Below are experts of layer 9 (counted from 0) of a mixture-of-experts language model. Rows are named router (the router's row for the expert), down (a neuron's output weights, with its number) and show model dimensions 0-127. Each number is 200 + 40 x the weight over its row's rms, rounded and kept within 0 to 999.
Before each expert's rows: "raises" lists some tokens whose logits its average output raises strongly, later layers aside. This comes from a sample of Wikipedia text that the model never trained on.

# expert 35
raises: "1", "2", "fl", "one", "ne", "led"
router,205,246,248,164,198,170,148,162,208,228,175,174,205,199,244,214,222,235,137,224,231,196,215,143,197,213,218,231,147,233,146,209,209,192,203,112,218,228,191,177,219,234,196,125,146,187,175,240,183,173,148,284,230,270,254,249,207,225,270,257,115,221,290,216,246,135,148,192,196,248,234,227,184,169,186,186,155,209,210,109,116,201,225,238,204,188,170,269,215,164,244,211,181,200,193,222,243,247,138,114,235,149,222,197,172,191,128,142,224,258,194,161,189,228,243,239,214,167,127,269,185,182,185,244,191,171,254,219
down0,205,202,231,164,217,184,191,179,190,176,192,213,159,167,176,225,212,149,269,117,173,278,262,210,229,280,197,167,210,272,197,185,97,254,209,194,182,203,178,257,183,155,203,226,190,222,168,310,147,232,136,148,209,189,235,202,220,263,222,196,289,236,174,94,200,223,207,218,202,265,160,195,156,160,176,263,177,154,198,229,183,202,229,207,171,199,278,184,238,114,193,189,243,195,144,226,226,199,210,218,199,206,156,237,153,151,220,209,113,113,245,220,179,203,179,220,155,193,234,236,173,141,206,174,176,270,221,197
down1,203,226,211,178,185,229,236,199,226,191,171,248,200,115,255,227,206,168,220,146,176,225,314,181,217,164,308,171,166,164,163,189,274,201,201,266,227,210,111,170,235,245,197,211,168,172,187,214,177,237,248,229,178,230,205,172,225,207,274,189,221,141,177,286,214,237,206,236,140,193,262,217,235,242,235,150,189,172,210,231,180,194,162,126,158,213,174,117,179,217,253,178,153,213,224,178,230,229,239,177,230,225,160,178,138,209,219,93,183,238,171,235,304,210,178,187,258,155,200,216,235,182,224,113,197,225,173,205
down2,130,187,213,98,234,198,203,132,144,229,199,216,217,153,203,128,189,174,177,237,262,215,181,139,181,224,182,181,242,237,206,195,133,71,232,214,227,221,227,205,179,221,219,225,200,229,211,185,162,197,118,162,149,250,208,214,164,179,212,148,206,220,257,201,205,215,241,250,205,175,287,170,179,170,197,230,197,198,205,167,188,142,139,277,202,190,239,200,184,180,210,182,234,226,153,72,207,210,135,158,200,180,145,161,171,231,261,131,130,239,256,215,154,152,223,223,160,242,264,185,226,183,214,238,177,223,155,152

# expert 31
raises: "in", ".", "i", "ing", "ant", "r"
router,162,238,174,172,206,207,142,143,160,183,208,167,154,249,226,277,149,159,201,191,192,185,211,185,186,207,175,204,159,244,180,228,163,233,174,229,246,152,161,213,228,277,162,173,219,160,241,190,169,204,226,199,206,301,188,218,295,159,215,231,148,167,279,202,219,216,151,196,190,179,284,228,189,186,173,224,168,218,159,102,226,131,181,166,216,275,174,251,207,197,173,207,153,232,251,287,256,272,225,196,264,208,177,216,215,232,180,134,209,225,163,151,162,149,220,184,226,169,162,195,218,220,201,240,228,222,252,67
down0,183,156,194,207,244,192,164,214,185,104,240,201,286,90,204,167,155,280,216,139,192,208,205,244,226,121,209,177,220,178,139,186,209,166,188,217,210,180,249,252,243,200,261,211,268,179,168,160,126,188,166,210,287,226,256,227,200,225,186,201,161,191,203,160,191,207,258,224,215,192,172,216,154,166,175,200,286,121,248,189,202,152,114,247,266,179,230,182,259,238,217,185,147,210,182,289,245,232,198,167,157,224,214,165,188,182,167,210,262,156,148,217,182,186,212,192,168,163,255,169,226,145,226,172,227,223,203,272
down1,157,245,259,195,157,208,244,192,204,113,224,180,203,241,176,174,144,190,208,212,205,152,173,191,98,241,218,191,166,204,108,132,126,224,99,198,207,237,183,262,211,255,178,183,179,140,233,185,214,211,200,181,241,238,251,309,227,229,182,246,179,255,236,163,205,273,185,248,239,180,148,189,204,250,176,209,229,189,186,208,77,229,193,218,197,242,164,214,264,265,216,180,125,156,166,278,186,264,191,226,180,180,224,201,194,187,188,225,232,260,180,171,245,219,151,152,193,182,223,206,201,214,175,150,240,221,160,178
down2,190,212,109,132,180,142,243,205,145,158,147,217,238,231,264,172,218,196,236,221,151,202,253,112,182,251,157,217,194,174,174,162,246,219,121,188,159,229,251,241,178,233,242,227,258,206,227,215,266,241,228,217,188,199,150,233,239,220,235,180,188,154,139,204,191,185,201,150,212,187,171,109,181,215,159,143,238,180,177,247,224,252,233,241,219,190,150,216,172,277,217,201,332,190,195,258,225,158,235,208,222,223,245,191,241,244,146,155,274,165,176,237,286,231,178,201,191,150,198,177,189,244,209,142,247,186,189,187

# expert 34
raises: " described", " belong", "enez"
router,215,221,198,203,234,196,211,217,182,172,163,218,136,154,194,193,148,228,179,259,181,190,184,187,114,204,242,160,155,227,167,234,168,199,185,219,238,196,131,191,228,224,195,223,116,217,193,223,82,179,218,225,268,225,205,242,191,221,229,240,226,102,280,162,254,224,175,228,158,251,228,191,250,103,199,227,137,213,206,156,171,189,169,211,178,199,197,211,187,168,207,256,188,242,251,192,166,327,197,202,284,217,129,206,204,163,192,156,249,192,216,142,264,187,195,221,203,157,112,237,243,231,262,202,191,138,150,185
down0,199,192,200,155,192,266,261,165,201,239,184,175,171,196,199,198,186,162,188,194,194,317,186,134,240,226,186,209,182,202,157,217,159,201,227,227,207,161,188,146,258,250,207,220,180,289,182,276,171,156,290,168,185,135,119,207,152,123,219,200,201,169,216,126,209,230,116,165,169,200,242,199,248,279,167,183,243,146,196,247,221,189,185,166,232,226,215,136,166,221,203,227,193,174,195,194,219,243,232,243,197,226,189,181,163,176,164,245,255,186,281,252,291,206,181,213,136,204,118,194,168,277,154,158,227,233,234,180
down1,256,235,175,286,176,195,188,185,236,256,134,269,205,168,202,200,242,163,199,82,207,249,174,284,202,218,229,182,106,197,150,222,264,142,198,215,206,217,206,170,317,115,248,206,197,159,183,175,177,152,240,171,165,214,163,215,164,212,191,209,243,206,201,212,182,170,245,221,219,231,221,205,199,207,240,136,179,174,258,194,233,173,225,227,267,265,249,197,171,187,192,274,235,191,121,242,162,209,190,216,216,234,212,192,113,206,187,232,205,193,163,218,219,211,254,160,140,232,194,195,270,182,117,188,130,224,194,158
down2,190,156,228,231,205,234,270,142,278,201,236,264,210,217,234,276,183,220,184,193,162,118,204,287,248,128,175,194,245,202,112,180,209,209,194,219,124,205,167,186,249,147,230,189,205,146,217,218,221,188,203,164,209,249,164,254,255,213,235,183,158,228,128,212,199,224,153,229,294,223,159,227,161,222,220,185,198,162,150,260,219,193,175,210,218,212,207,237,218,140,188,160,224,219,192,180,205,237,178,170,186,237,165,216,252,203,256,210,246,263,169,114,187,202,192,267,167,154,303,214,165,210,164,199,103,265,234,231